Experts of a small language model: width 192, 80 SwiGLU neurons an expert.
Below are experts of layer 6 (counted from 0) of a mixture-of-experts language model. Rows are named router (the router's row for the expert), gate (a neuron's input weights, with its number), up (a neuron's input weights, with its number) and show model dimensions 0-191. Each number is 500 + 25 x the weight over its row's rms, rounded and kept within 0 to 999. Numbers have three digits each.
Before each expert's rows: a language model's description of what the expert responds to. This comes from a sample of Wikipedia text that the model never trained on.

# expert 54
Description: Table row starts. Pipe or dash opening a new table row or list line after a line break, plus |---| markdown divider rows and heading equals signs.
router:492547524488503532529488472463518536496478523508484510467498492502475506511547490500514533486530513481500462449463474508544450517524455489525507530505485506515526492531464445466488488502484516521476526528468523473488541523512514536514539476491557467471475507474499505540475438493467485475508496491530486500505503476494489458485479485492500513496532499477502530491536469467499478510474466470502452465495542503488488527527522504521504492489532527515452527480491500534472479533476502528518452504465507519533523475483494459527484495476476491525478456534506507524535482537537484516
gate0:497475507508472484484464490496519487546485519511498515505498509503496522455488501450513485487438497529502519529541501492483505479503494499514555489475546519447512529495488510488520500487438518453466525559465545474482488505501533508485526505461535490496494468495464483498494487511501478466482520478527512486503534466505489513523504531470518468558508499506505508495511547502484518523528500520496487472535482550502525507466480468511503520473475479508451506550495533489476465485510488470499463460548508519476497503510462534439549501492485551498540523532521504541527513480501485501
up0:486510544506486487521460493522545459531539554487477485509486481522469454505508534546494517489492525498502473456503470462526472550517512506514497500471470525528515481481501505483469479520515484514516469480464458514520538486498500502516509488547500545489496492496478481499537486510510480535522523470465509502478450521502534558504501448493506547502496462467515484500516469487531501521487463537492513517529505479465456508492522495469486519489505557512524500517474508467479490515540524509518520518481510481530493509487514535489502468458514531563535503456499469450479462519525506488
gate1:528537482485495417496454504518510475525504522486522492555526438485498542532551515449500517501530517571517519472529510503510473498493513476528483508538493499503510486495504512477513494483536521495542519475485517470474477496533501510509531527485520482481533478539504502480462485522491475494475479525485535556501456489499465499489507498501430490508530505517496527469522484457469533497514477523528540485474500508507507486535514501506498535520509482515496449506473464521503523529491492463514477545453494511505523505518485512436477513519480501525531512502473515496486479535464500489
up1:457517522510501473502488508511516499481508523510525456489484480522495505521500480435456531479452469453499472496508509525508479447494524495494498490472557454453511497517528483542491522494549522486505464531497544545502504500517470521486533484519485496483471457504506499505529449465486478529479479495501454501503514489491478523517509495467487545483483521515507498501535522460490495477473513523478499488475492513483544488493506490469480461489485461440482499554483485479508428515506473493468541476493487503486494480516474487504471478486549532477515497504540448482481503505518464538
gate2:510483478513523512483484416484474501472494492465473470473501510517481519505473501505476500491504509518463455531492493496513516537554527500536536521523468501526507503522428538528475491489492518492511486481556457546472486495514471510476503453506483461492475513529524475484457492544472526525496505509459488507486466510535495502516473500500484476480484549503493496478515500487495495469510466534492510527469505513548438513554524511475520501507531490466479544525506493495519506511553544541504506519450524476521493489470477487492535499512538494512489528545533471513488508495490517509
up2:480460523493505551505525457511478508497489503449490490476524548465528483475496487550505500485484507514485468492503479464501534483536432509538531537476479517500489503512494508474521491524465534521476477504503496552423505495527475526482493497508458492503464542548521466488500487531478483498488453528495478496497487544502474498493496532478509497494544489502520508478499492532537485510520481502509522514441479493511473520491511527496542444472499486475546543478462514492481430490513523517542516490503514463526510484482515525540506458492493486506458520509498458488496491486504509510
gate3:511504496522514515494510474529476503547493514535475491489505480474469506529536505512538538539553491506528507504449495523537504486534456491508511509506489505501493503494473526478440521518461506499532488495486476504499500488536531489499495518501515431499518513484497484506513504496525497519465495486492547549508537492533512491498495469459492503500465469490528524494494521537492523461479492522503514508483559476546524497481506490494472452514517549545528470534562497496523503482483482534447487536518493465502533515489544464523545488517511524477522488510529500499520473561433518496
up3:481551504479519527540576534535494525480503538541524484510482485500488480515492492533537497498543470532480486524472500550487487462510499502491535498507510485542475441518484508500475486530482518470527481502547491514519497462495512536501512512484459529519469551515523499540477537512520534512488551523510526508524515489481532490516505463457522515496466520473490534515494538498484487487516481487488530516447504483508520428505500462452517490501504527506468505523531510513511509488544516527477474471529492463491476481495542491516505495499516504474538542493526507476536455512478499501
gate4:509448486492509514515448470498465496496507468436471466522465514537510510476516526482497494498489517493461497547458492531488479529490480524509504516487484463483487502491522457471506487492471550499511494520528496502410496534508494518484514496521453524450478511547518519520511455490485515488481490498498512548516521502512516485471487474536494488517492527531473528539497544476506525488475509515461465473498527527452490457515501513515522488544489519516479521504545496488489479516524496482485490506517539471549496529451563505481491487515500510508448496535522487524465490492516489472
up4:492475458496513505499495462460464532526485523548499471505547527533472473510528522475481498517517502499501501487512525441518522540453465523493484471465421473509549453502495514508524507466501541477515513482496484498466478503531528482469485482494517515481567494482498516496496496513456492494477499518560502539526538510490514460502471497509511501519488499502510508536508491502464494483497535504473469512564490492482535566519470483471517536486518524522530485485463513488510504510531486510500538504540486519529483477500513522502516504487474524479471531470487497448476511526504491457
gate5:486489489515485473467490500508497452519484495512490513511479494508555527525534479519483485540495536503511510487553487493528554488457510568539506474494517532482487504503479518492447522558542458538479531551492459485492512486505482488510487496451478486539455451478513475528489481494490511494483488499447485469497497479490509503527462507515494534488478461469486463510532451517503509494513491513495490502480515488505528477482543487551514515505534486517518511517513496499489538507525455507527525493456450507455529499490530537534522478500531512496508524500509535475486501513544454507
up5:535515520482472510528485508488513561497527506513495495503549471498446472474491491464516531428517480474488514530502520497454444514543495452490483532476490466526489525459527507502530486471450541497512487500531533489525491471487479513505532501520485509475506530507511471485485503517467494528515500532496478529477494482504507491478510511483501496503488571525529522443480536451460510491500504512512495484499492516495478552477470516497460454530459497479477488514510500501499485482503535512460484531521519520553516505482458531470483515492502518536511514494477487538526545512449513496
gate6:505497495482503520522510474488478496514497495512465518490512486474504485483476489532490480521473524536489472519492451524534486485500478475514481481514492522494499538506466463529519518520513524478498503518496534475495463513494569523459480480512521497512461485480551522528470491514526482540513502522480535539459536484488503514455493505527490466503483466498505520530502485564449520433496504518522499483519480534500532479466488496515522518448496481509508472500480515508549501520466500452470460484512475548533493506457518477509514481531450487460447465480525555501489526506537504518
up6:512488521497517454463529461512488516525474484514503451540488510511463519489491525457490528483475479507577480539483510508495519503557526514483475483523482479520486494522518482497490520502491521502521467495473509461548533522515511491472503546513463499506493485534501521496491507521480492503527498506536513479535473536469483472542503550482513545522484520490486484469511473435506503487503449506463469491502507473517511482460531458472477484532554505497507510511490480457477548503543481537492512482536493485453499455546497538496502518499525531525458501501500526498512535507525526513
gate7:502492453496509521515532509482491479470501543499525505502531504481521488513452453512507490503520524462509454476546496488494524474492492512520533486529527530481580503481524544503485479534529513490505474510483517446511532470522480521493460464479513526523501520491471506516438470477522510504482529499508523491493526499498501515455518499545493491487501521484551507467500455491448521496489529488470490502504523497488507541491495508485449547468523493478519504476486542485473474480487489483459473493512450502523533501490496489523488502545527553502542478508494477528544492465551518468
up7:484469515471462502493522554537475531510473458470484471498520520450498504532510478478545530508457513466550510445468515531499523509503481494452506529514525503492506528519499511505507523469473495530491479503487557533479506491469524476504483484529483507480517521527477507449544527472484515499527506500501490474519473484508520497452514531484480459490501484544491488509487527533551426513536492487532511489484503481475494492497509511516522503518454455533514496490508501450518484514485515518487463473500457503507513559521484462505480484491500430476472506486470519508509501525472525496
gate8:502536499518472497470492471489466531502520464516509512508501542552486474474534515483492547518506502485449516506471504472509501471501495487516525531540476530542510468493452505482467476506531516445468505499505479504489513503470498493466474494479481521476558502518498482448490514531468454469453478519473481535485531420500499537546491503469519505488470462522471526492475508493472541490508495471524486492484483494536471530517573484507476519541520481461501455509508488503497521503512471497445472494529510498497486548510497499491523520513487509515516491467494543536516495506492487510
up8:491523533522469499484471463467490531508514472512495505519470506510461478491521504508500523518484507476479497488470499485475486473501493496512519504536494513537532457475485489498464472518511496462470520465483496521475511482473488514483516506462469509487567501512497490456508513515483458473470482500473483525485544423488488570547517502462505515463461491513470518508487538527454512514486465469539473515458495479533469527512552496506509482562526454486488460512503490512515513518474464503435488461496510488498504529486502519489531502485524505526524492463501535546531489530488499511
gate9:529492546526524505483502501487480526495488500484474481470476511464514504500467500471508505460530480436484452501490504527474525514462460454509555513531509507543474515521502503470489464497506472485527496527545487506496467485470459502506475493470423509534444551515482494507460492501436493476509544517478488530496523505499503535522475532501494493534504480491503479478499547518505525475544483495497545565496492485495518491497490520514480468536502505486510521527483535494480526524525501499485477535513532492507512466429477443517529478489511479493495515505490520515469517496493497502
up9:482508509535471498474494501499531534542509504537481510523496498508544505495511545522492486521485493512498493492470512469496489509503501498496478486489531484487520446479514475531515504534508478437502436497513525506505504505542507499526539516532520452523523539500521524461499469505546532503475520518534530545474500541502520459520478492528523494488545481493492483541527505491513565551491468499480497487491498502515465494565500537522486517517519522529472506503550448449466507509543481508494494499509504499450495547505458499486498492530510462473554525505512468522469470491518506499
gate10:524534531453502499507473491482497522478471520528524496532497503539503529493525465506494478536510509508461522516506514496461476482502512525519471500515477500521477483485492532518457520497515514525558526503506494508475531478490498480491493463482525496519498512459481501466445498519568460512460519519524492485479506489525521511500519492497507476463488496522497495444451486479475515537445513493506560492453559524510518464510487481503489497499492534547480472478536499556488515519492489432483501540497518461514489522518484505485505502499459519465517459486501500539483552478488487446
up10:548547494511488499477480527485492495535507494538472451504458493501487522459487507513483458521508528509491526484480514531528552501524530495429540501495517523488510544511477501446457480505476479469474471526506495456520500514478506463494530496506485502507510486457527489459518499483487493529484531467499474479481526517493491500506512465485487525547469513492485491468540463530513516464497507512516460509501486525490523498539518497554506508495504511503471512513528510515494496516464523509512508530457526497514480482468562496495497568477521513528464508513589496483498526469534482483

# expert 34
Description: List-item dashes. Line-initial dashes and table pipes opening infobox or list entries, such as "- Label:", "- Father:", "- Website:", plus taxonomy fields like Genus:.
router:484506513522530492520494473468498449523528487445519527532521500501483475458547494451532530466495480500500530481481525526537450456490518533532508514489502486494493503542529472444529527504456539487500519467470547477524500518510501499518508463500479505520460501494464494501471486530499483494537537499498545516481539498508502483535486460497520483512530480484513537510491478472507561493516545494498473471506515493517528516536505494542489516463537488494475526543480545527530481509500503452525478521467504532535504472505515475514471519471483478521532469491477477543505509497486533510
gate0:531473524484453529497500503512515477499486498515499483504498497510538518517420508518524504517536490569472521503447531496496530524521504517496468489473512492493497460492468493506510480512476479508474454514492510518510525518488506493504525488492475498446490516451500480486492498503509521476572530469451482514474510498479487538523468510508504499525490507499512488515473478523504547457519503522502516524473484486489558499478509483454482475491504499557498492482474531480442534465488487516521482451435547490527514549502484539457528498496496494509526518497463465457476510495534514476
up0:481500517441504538475487502490524493486483481518492496520494501481544524520484457522491487496535511522508563510490476530481501480548539488506507514509506492547460491502518445444504492509481439439510518506475530481501567535487501492468456500508498525475470528512485456538478538483511441504533473512527510494485517523521518465484482514502487488514487529468511498462491485453512521492504509469473544516488490467498494504455515506490516467500501504494559477466504493505501492436533487516484541462489479533504499510462508479498455521496458482480481517484519532479521481504507520500
gate1:503516506500506468487461459534473517509514528552505504467546527506507525487468456488520539483478475519433514535541525520498515500506519465511499539494491549453449554446488483502497485513514506522490513494508488505493482517499467479470512456479500507488471488488480522494460498472523511492494494502488555535510496487481501510495514554496530491518527503547513526451478538495510454510516508499514488508480485521485517534558516498501484569476451529509478493504501487512474487513495514525493443451484502506484476504507475548538482510527510507514511485489512455533485479470458469501
up1:516520505524477493487501488499495500519515474526504511545489510500530509491532499494480484507489472474515541515546505426503481482495499465490490509467494525533443529480496478512487539500510494558508467492480470506503468480505477507493481518514450473550513526474492494509522510519505484511517526447463510489492520535544516531522504471501530495475486499550468491457512502475515505522513495516486508518528455577560558510520497479490521491491567523497487531476504461517495491492496509506470522484464512489492567543475481508445511481504510491521464519508516516510530469480454476514
gate2:521483524513491507496522454494524516469504503524534472505519532481527473503529475454493514477499490489452469458530463523513491531512522474517458497483540473486516520493483474497534534460481486515540509463486510471482451512530532519478491524473469443466488485467490531531482476519502506487475484509472494506481463529509540459472552526464480485514497506508489488486520515485510498480496507510517502494481471560529498499488463456518492462473515530508522502483530515484515505525521510487504529506497465446505536544496470550500499467514517481476493486495518540568521545522506508446
up2:466510455487476514485489493531504508521473479472538525481473497484520505470542479532499486514492472510522564532512498487491450481498501526458530517490479528493464534494529488531478505509552521529491503519526488553516521521534524448518487527497491498490476524512533523449498508464556492487484528503557505524516517511546519493501505485494501482528469498493527471483517547435513478500517512507489500494524458520519529474534540466516512519488470473526511485498510485505500492503497487500501447476491524524488510553491509496506469545507453493560490519492541481490520457506490459546
gate3:492496512520494472506500493472536489487526507512502537535492464516472504497511478465506487538483523465496464536495477492491498502518490478516513555508545469514546587464474500447515507513472470471463505515504454489462444508514525511476484481501531487505520530532504469460476482526484454504501500525498551481496449504508492487502527525526490515523515491528532450468463544490458491500471502485524485520516515490525504451527481492516492527494494529511477473477535469529535472469491552472464491483490519491507493475488494474482496460465509492528508531470507479555501499492509474529
up3:489509476520486520494487506515491508529493514469485472432513504501508434477485510476417499498516540501487520472502504514514460504494490500434523453543471508473508459476520491523538508469467487473527497493536491505492513490449497489492515473471494455513519461483527531500526508492516491461514466502554440499525518488499466497488482472476488489497469483501520498506505497505536526482527495495484498503525456493476510521495439486512507483535487524491485552535518513530540512496488512464514517482509454467501508517491517535487543511455489500535475494522480530461507476469506500562
gate4:532452502556481512526489488532492456455514543536481489516522483533491537483497473495472537496514494542547466470471478543482480542500470515471499501516488512461503489544528490508532504501477521466499526524525530525481443505504474489479493521492472481479515534482498512495531518485442508466500490519439520497486537486561497546510508517504515470496496467525487505525483535510489468487495506470521493494456508531499538476509507503488476482534458504502531507523494524520491498513530519516497470485429489502488530508441478503450503538499507496514519493475493521533465503503475470521
up4:541501486529496528503491493536497448469502516532480524509500492532504527496472489499488534483476515527537478467472454551472490534509493518469478488508477487460530484526539525493509518487473505483491511506532538536477482503508484483476516511496460485445529534496490511507500508496459529461494488515433518528473487471581457541479496542510492513492511479511482506547482532483507476513510478467523500469468512506487518494491519513503503505536485497489526524514504527511501459510530511504505463491441488550523510533451472476465495521502498489510494472484496528556464535502496500562
gate5:495496494528464461529544510489529482526472494521529473473464484461498464479512475532507529487509483515502552501477460539469529506475473488526518520490495475559508508515470508507473531478539499504514496512507515483514500535471491523511493494510543481486451523546506483538521499499484515477490480573490494485509486513495513501550517446498530506532499505454498472525482528491536508491497454495523506490521494484523478499464500476541504503532500532514500507524446505531508511504504468537555513492494450510499545460481513508560516489513482520506469544468465483451514507534525540492
up5:482517490511487492504482531471494498481537495465490480493482505507461513502558527489476499490454495478442477510492499535490484473506554496513463473478530520462538548496562465495495487460494490544521489470494498489524494523480496492482494560504493523524440496521523509501500499488492498477491521487492484537548515484450471498493518494464501475473486517478462531496543449505468468508480501469475475494488500488490516504507518494480481452524445451523512458465495469506490538502498517532441522479493463468526480496490510535477488484510556497488508506530550546494496502492505480476
gate6:522502470534482512509507453470482476485497495494494481530521530524534523497478514476506463480476496484532437460517505504463472529552486472540522443521495513514508503497515491468518456465481514477472539521481480461521531512532525502519520535499512513426513522491458486467496532493497524509534484488480465516531509498500521478536531528501477552486500492512510511489480457467507551511534454530476490504496510495541483536508488522465501496523528471457514501477515495468509548515466508513478519505519550498524524506534483507532518500481488556454488496496505499511486491458464488477
up6:484466534526482519450495478535508472490461493501515499484462519523520539517492503504564539504504456508511469514519513493457478502519505492541490476538525531551464497507465480506512487505447505471509464495497551442501490473535535499511486546516518506463552516521498496505495508451471480537536449519483482519480564513521513487518538472495548514514496498525519500508501509485520467515512477487541488505449535468505465498531531493518490523490493522485492508536470469480528506525508532486465459510512504476522496487509526465542481469535492522473492517522532492476516495499481510494
gate7:453484513486500499507505525473487479490460477526486475510508521491452476501521447477515473511498516514499521487500516518486501490475507533519459473526499508500516525518538445498501509516497507505509491497460492459461507486500503476482487517464511517444522520561481501531538509448481517520486453519509500483551473544493540509514503487487510479484526510474484507480465446528451475487533500501508474511501560479494518461459476443483483550485469443483521503493479535498480497491473522489494516499482437535493495470537478520472505512457508517477513502494522516470490531493488532446
up7:515505553495507458470508525472517511454478496495501480480521495568494479527536527494492518521463513523504525520523498499533564495503470508497475504523475514458472485526491510489532497526521494462516490518450459519478481527449487522506517482504529504505541497505496525501537538520521509495497485492540488547513498476455463519519549521496527492486504468484484518480517515477488486498543478498497489487487489503553516468481459499566486534504497523510456486521504563504480493493503521462496518554488487493515460484492499524500549527516480459499477471485548540530536475465512487513
gate8:460493454487499461499516519472507479486542537482510518488472476515486486515479518466535512496524521485520512492523499554490489516533504514493544503501457464509504501490480506491528512499481491517516490467525505490506532428502471470534467499471500464508527508466483506468447506472462522481499503426492456469511453502470503513523486503548520532478513483491512483479510519452475518466542525509491473473467463509536482488511463536503518529544548505486497465491502489516479459446529529472504484529509481478548462489487512539480485513488509517474494503477489530505488496487521471451
up8:457503476536539495520515503487492508485521495491522512503502481542446498507508514488553524495470482485521456463524515495478506482505447479483482540503469472509508520511527488515496504457503539497517508458513471492449496469496466483470529537456485528516517502479499508470503518500465490463494491493489488470528488491502481511548501450500484488516500455479464503511547480471441498504511476466525506472508498489521508471461500509500493505534562457499506511498451503547472492518522531479495455519484474502528470458511464561480530476474516526531475495450499519497442504507529515496
gate9:479461468523522482510479490443448509441515508454540489474503507518509472476516520543452475521529519515487494503495483525484494530500423493482494478512456479502476535532506501536512505492461522492511491480465496502534504514534453504490518503483517475513515493488517544483532491517516488483497481477508485485539504539515499468531507480476470530456464464485515538485508514526531528511535486525448497480510481479519477463504531457500574495517495497492489495500515495503531506474528515507484479501492511458515505483514437536512522501461527544465462522501455522498505495517529504509
up9:449533535539434514490500473516529485486505475514506475482569542471511486512517497497530528482524467446465512487505506485515487506472501495517466487482489491490513490447478514530550497501497488511504485555506479510499507494483530487521485502498520500520502530476503469504490490489491530450482512542498497534498515428463494549481498520494544479508509465496489507563536501485469502513501489502539472510484482514511512543523501502485446525487527482456515503519482520484458548473511485503544482524510513526489537509518520494490486484512499507554558473515508488463543495478470472534
gate10:494475492546506459522470457496488508480509502493521542461513454473562513502527495523529532531502534539529499514515480502500483506525507487516514475455509537526510496511555501493498447514505518502480485447488514498467533504553480487535474510455470491498466489527537521533463488468455494493508538511468553473523530462475488508506494519509461504467501531448494492516520501503504497477500503500552524506461475504462479532518530489486505465513477458472518519493536526492467501464495529486493453474470519460536499525510515505506462490492475489484484504506510527499476512472531476544
up10:519495530519509531494491499486504483478480536470466481550504526530477483488462542485490494502494551500459482478496458496494509480523486506494496542487475472459511541476466490543490502503528483537503503506515514535522522476510531516482518518491448520495541555440420491462538469472486478493486504488500483496487485536533502514497529490502537472517540507515488503506532483525507507560511502507538475540519511494491502509486482502485517453496514514500478497495480509479513512524510526536501499464526476481505494495487410500461488496495563518495544505508505485512519494535484567500

# expert 47
Description: Infobox labels and colons. Field labels and colons in infobox lines starting with a dash or bullet, such as Born:, Coordinates:, Website:, Total:, NRHP reference.
router:536488528562504552512464433475512502508468513503543513524512497499471491512508476505536526507506457464485482522493521540475469506486500527508508494547518534472483494475518443532517461513501521542516538475554500485469509469485481491498468513508458545471467516489488461502543485510514466484531541499480494506518515481468509478502481475484538476509481501501507512528539485510518486519518497486536529498527483547504453512495500524482501495514456499546540492458449482529522516513506514560481479506448500481500527502539499498479493487521542507451498511503495496503497531521503509472
gate0:478486513474535479492491528476498541466481541479514507490460519481434479511490463487492543460515504484481521515544433491458498507500475504488501492471532469517511470486508469498482484462532487502494524477500499542491484495535470502526467478523505537455470499477498508484469454484541482511484488502477492506488507518471522520490486455475492472427475485463496466473471498480503501491503534493490520458501464511453495488509462498495522451476495505515489526481526483475542517506463526480498486503520474506537525515477505484512487485465530499486432560534541491534521525478510496481
up0:491486487498497503513509454516503495505529501543488494508526498483543521500514510500538462468477474503484491507476546499533514501465510488514479494516488524484499514474475507463500485566485502505497489514525485464480501507468526549446537518511545465584495521525501456530495513494482498506488514442523539485494515494555505481497504512566468530514514538520518525497506489497480533446483506488521493510507556475533464522481485512491489529549496518510490461484468498494497488516531515485510501514482490474485456496486468507496519518543476480509548444471460486471484436490518509496
gate1:501484508488466533480541482473490498463488501532540497543467507468490537528509483538495528504463486498492555474503515523540503528549488531487513520466497517512499487481506445503512502506489519443521519499481524522497476509471491484478505512526498504454499477511485534506488466483456556531500493525477449489496463513478507478476447520478505516479516458506544491511475503533499489479534472467483438492488486457480479513470479545533520526505501521527526507509479442492518520466458489513537505514509456527480462504489500475476455495535521519487477543506497522502527500543502500527
up1:493479501514562500511483541501494486464476494482473502532530532510513474511503521505497525490526501519494457505500509492496490524475471472498501521558526484523473484527516532507481459456529505555500493532513528478464522520553503532533512497523520487497517560481499448544520519491540437512473525492497537502495482513508488505520523476541484520522481530531477528470546477488493436498478481507466518490486458515499511508536501461470482479493526482482491470502467519477525523494489495487515511483499514478531506489464507453525487479516500487527501435502529480450457497441499485493
gate2:490450472502510514532517476472505553526504495498473532551481464502463498510535499469456507485495542488504495526538537452489540515510473504514487513478478486520528491461526510497487503463510488474528516528492522479504496527478466469460461515481470463512500458480487487503456469497461482478510483472498509447532509511505495448562530487478505515491521522489478483488501510514497505487499501524456452515498515534492497488535510517495506515443499504499521495515459478463485539486472508478493540464480475504540551536496497507460492461505477541503482534495499514457492525495494433471
up2:475474475512528482502507505501498539505497512465484546490535488535511501484441502519477433511476501475501497524528506481436482474495462501447495490508520514468516494511516487498537480470507484516491510526528503501493493528560456485512503517510516487529597487530539518474489475495528487498526517485516495466518482496481489514503489466491499485500474507463455446480533488527531508512504479528468504465530493486470509510550482525508506483484552540531487497506482526455491517485516482542497547419470491505515507493482486516498454520488459483482503517513493473490488501464503497479
gate3:463514447540498515484511464495480449496473501483495451520480497506485469491522502527519515513491477484495517497450503491519484482500495567511498526485491456567506487481514508481523508525467488552508498496495482468483499471506539504474457524482484497521524549518507453443517487507533535490530541525472438492505504493519492483483505518463550478540439530483541498502536507504504490449524504516507468504486469554501490480506494496466511507516495524508475520499539494477491491453524482506521499544490482489504502488510546472524483528487521538452465533500504515522497464507489509521
up3:503470515476484472492512474525520490514515524525519532453487520544532515484491487497522483454515485477479477523524558492510489504508516457451510492526454520430478547508531526528480512459531502446494501496521557524514476488511463497500550479536506474508527511483494540534525512520485513548511502504511488424504489523513484498504532490502509482474489469466455508494492493491502501466452504436479530464530509528505525473484503518529522486457522493510514452504502488498477545533521491511491479512519530505535519471465541526509533523514487509544488514522497517487496514492505488512
gate4:504489451531497463493482573493511536515498485483518508481433547538490521478494461503478539452481514474505519518474502527482477487501473479464498519468494490453478475513502514539526462544505474455457476495485471432505512503461509516485444526474520508498515462509498532465506505485542477488461523511489515510471500465514493525515482513520500483493483486533483509441484492467498477464492523507529484503503534473534482492499490503476460516490489537522486467503544503492536478478548489518489513569495532480521502510508478509497466486521488528497536500490484497512515488502471468482
up4:530504470540499503496487555461480474515523473462469502516469525519543535514478472523510507506531504502510516515471500469466434463476480491512516533483529480482474502502531501505460473527461485487487460503451483509487506515525515484524500495480487543460475480515457504459508494461533471509516468524465530485442514465495464514530494548523524497486485482548511540494489531453496499501535461478491532524494510493514489541517529503510451483518564500525531470456521501499500499486518501506477485482475512470476540477477496468508502513529522528498506468518481508492530519478523476467
gate5:497514448505493495554478492504492487517503423484488525470492505525512538498460507501475492452520460476462495507494519509492500475485492525506494518528461507537486526499488476506492523500496499513526546535528474544516524486519508531537494454490529480528477504521482457518501474506514471530547505522506474471547490466489483487495528526498515528489535486477479483490544490494508497475490516503492502500516496483490496490501478453532463529482549507558474480537476508524474501458529500475491463474462477518461493477459542507498473448473504489484543508446527459488491503503554488538
up5:476503502492527490533552486518516485509504525515491466509520476513523507520509461505479519547424532505512502485549498475510512485506540543487501543471502464487547483465507478500509467527492563510515507483517522540497499455536532535535478494472487505525544539509502491504528559500540512547492461510520529467508523517498457511502531459510493519497480462469458486461520478512533469468503492466505481539502507494508475482499499479533497546462483515512478482514512469499500500496527533528531511507482474462475505477514498513474476488475508490465486516528464510446532475465498488504
gate6:503529497470481488493489472448497481500482516463510446493506539455504514518524509509580537513527483525480468481487498538477510467477436524503485472533482511458536519511491459516483507499475472521491483536510512505491498477544457486480511520455498508501477466512529456514466523483513530476461497500502516496484475489525526509477496486495516505497519524512479467473498520503484459506477552500544467478471525471514548523547522509498509517511462490485497475456501484471494465471499531484486491466453498513503500505493501483511535540477515489453553475519505536499551553489492492506
up6:515485512518531536518492506490517475511517514534479497465515477532502478471502502463443473500476464514518502480498488485525492530463538458534533515457533493530472473503499506512520492500479504481528530497488501467505490494497532523479461521532507496543491536463456539521514494484494485529528483515488535463504511580500480521544516526526465513508502479499533486544529485503482533520525458501467492535479511491460476461491469520510518474513532485491524491485537513521526512495505516479532546500541531497478553484528506551499479478470483521523519514497500447478431490504501520470
gate7:525539505523536497520477511515500518437535501523485557510481519513506484519483521492489507469474525492556451472500524535504546500486490496520489481548517468497533479529539542545526484512479537521508552509536489460492515466501482474495524532480507536503530520454501496484523504543497476476472479486488537450494524507531472487483518486458535481522496513527535502499460523500540495494547507535522484503561483523529510488465520498514497504521519491516439503460481505519483526509512465489485498484467531510532490538525489509461473497466529503499491495544479501491490470484490483514
up7:510522479517533463534449521505546495474528566505510522519544507492497505537520492484504491505513548496525492484491545483525475518468494477477467495522478485475526486519545524518520488528501504528506519489464509482498496471468452478527525536509504479480519544460487494484501508546497515471492462519448508470487504492519482511506533512490530490488468465493516444492506491456515465485553528484545490480500513485495522520446494493460494500515542486506505486446509500504545515486503472478514506486500543473535519506484541519435465498504492505497526448506471435473505488499493509489
gate8:504487463517467502451518498510487504488510497500494500496532471503487476511471498513484554496482480486499441475483480526506525473492486480492512463500511498441495493541500486491481536523536509493471503530485532532497512484484497515524491473524511478480509433501509502452522491501503483492497516521515487538500481463492506491491487524468486500485465552478486482540531511537473486470516534524498502484472467454523515485500503510517502529480478520536499534445487533516496565563446455503495513494493478511477477541468472474449507502494525490498523440516535548481517440540513471493
up8:532514508495464522554449456516509548471553472540534533502518461456517509472517533510504535541557479481555496506504486531503498461485504485526533492519500505488481518487500498490475472518484518447490492525504514483525476508523521491513483506497547472481440485517499461467501527491482485494500515518542512458516513526492502459505498529503496505498554485527467495503523468513481471502505521485526512526508512519510420485540495498531550452495498522540533522475534468500479525488503539527519484486489514492481491498485504500469457521491478487519533528508499519497508488454465489500
gate9:488483514500494473481508520470482477468498499516519515510434489530469497532494473486504528506562498487502519499496506495509557461503499456484494501485486464497506513531514470497492503513488495491503499487479477486523511499485442478522506503514492474459529528472473473518479499525467504471514515504545491515485487518477508519519547495464566472509503568491496514488524497518522479549476472526498538489456511545540522553515497469499512448508549511441524543480486489482521508465485513509539480553511494465534491533489509481504500549431514479498467534506541481511486506498493495504
up9:520527540526500517488492504517504475500499520494488501514526517479499513453505523491481480521450509522514455512489494528491459539508524520505497495486500521487500494466488533539500508483507511469522510530474511545481477490497532514456479513519525514529488478551521568503512493480536488502460463493475503504504526488545512513456488511511464511446507437534474469524496506495484515463499524479499456502536463491505484449456502533526532539502452502525455492473461485511467497528531461523467542450495491514501494467493514500499512431529469509531517471495477538497526505478482496525
gate10:462481535493477525500534465535512487480445469509519477520457486540505482430500456487520495508552485483507516495478495492506499525501527479474493524463512474527522500532524493517454477494498492509475496484483474503537516501512556517554490508541500477538542504503465514499536497478454498516487526498467521539430526496521503515517482481460573450487459492532546505517549509528523515509489510509511499492510491486506462482532528485502539502472479510523513487502469484492500530535517470463487509535495520488492503475500501514515520532533548509544516477502480502527479513479507494476
up10:467476495515525508525475536530511514505531536487524495494541514467484467532498512513487492478499535524487466488508492495528473504519420521469498516456485539486511469485467519536532493499466529508513477489477527496482524481515476466493532487462503519512464546502524454465495454517538474490466500523531426542526493487455498472487545472467499527499499505495513498526502461452533503501460508506495501502498485466452504493534513504481527473533534501456499536520509545466466489481493534490477524492490467500480480489463515461542486513507495469484446500515502478490497514497477493491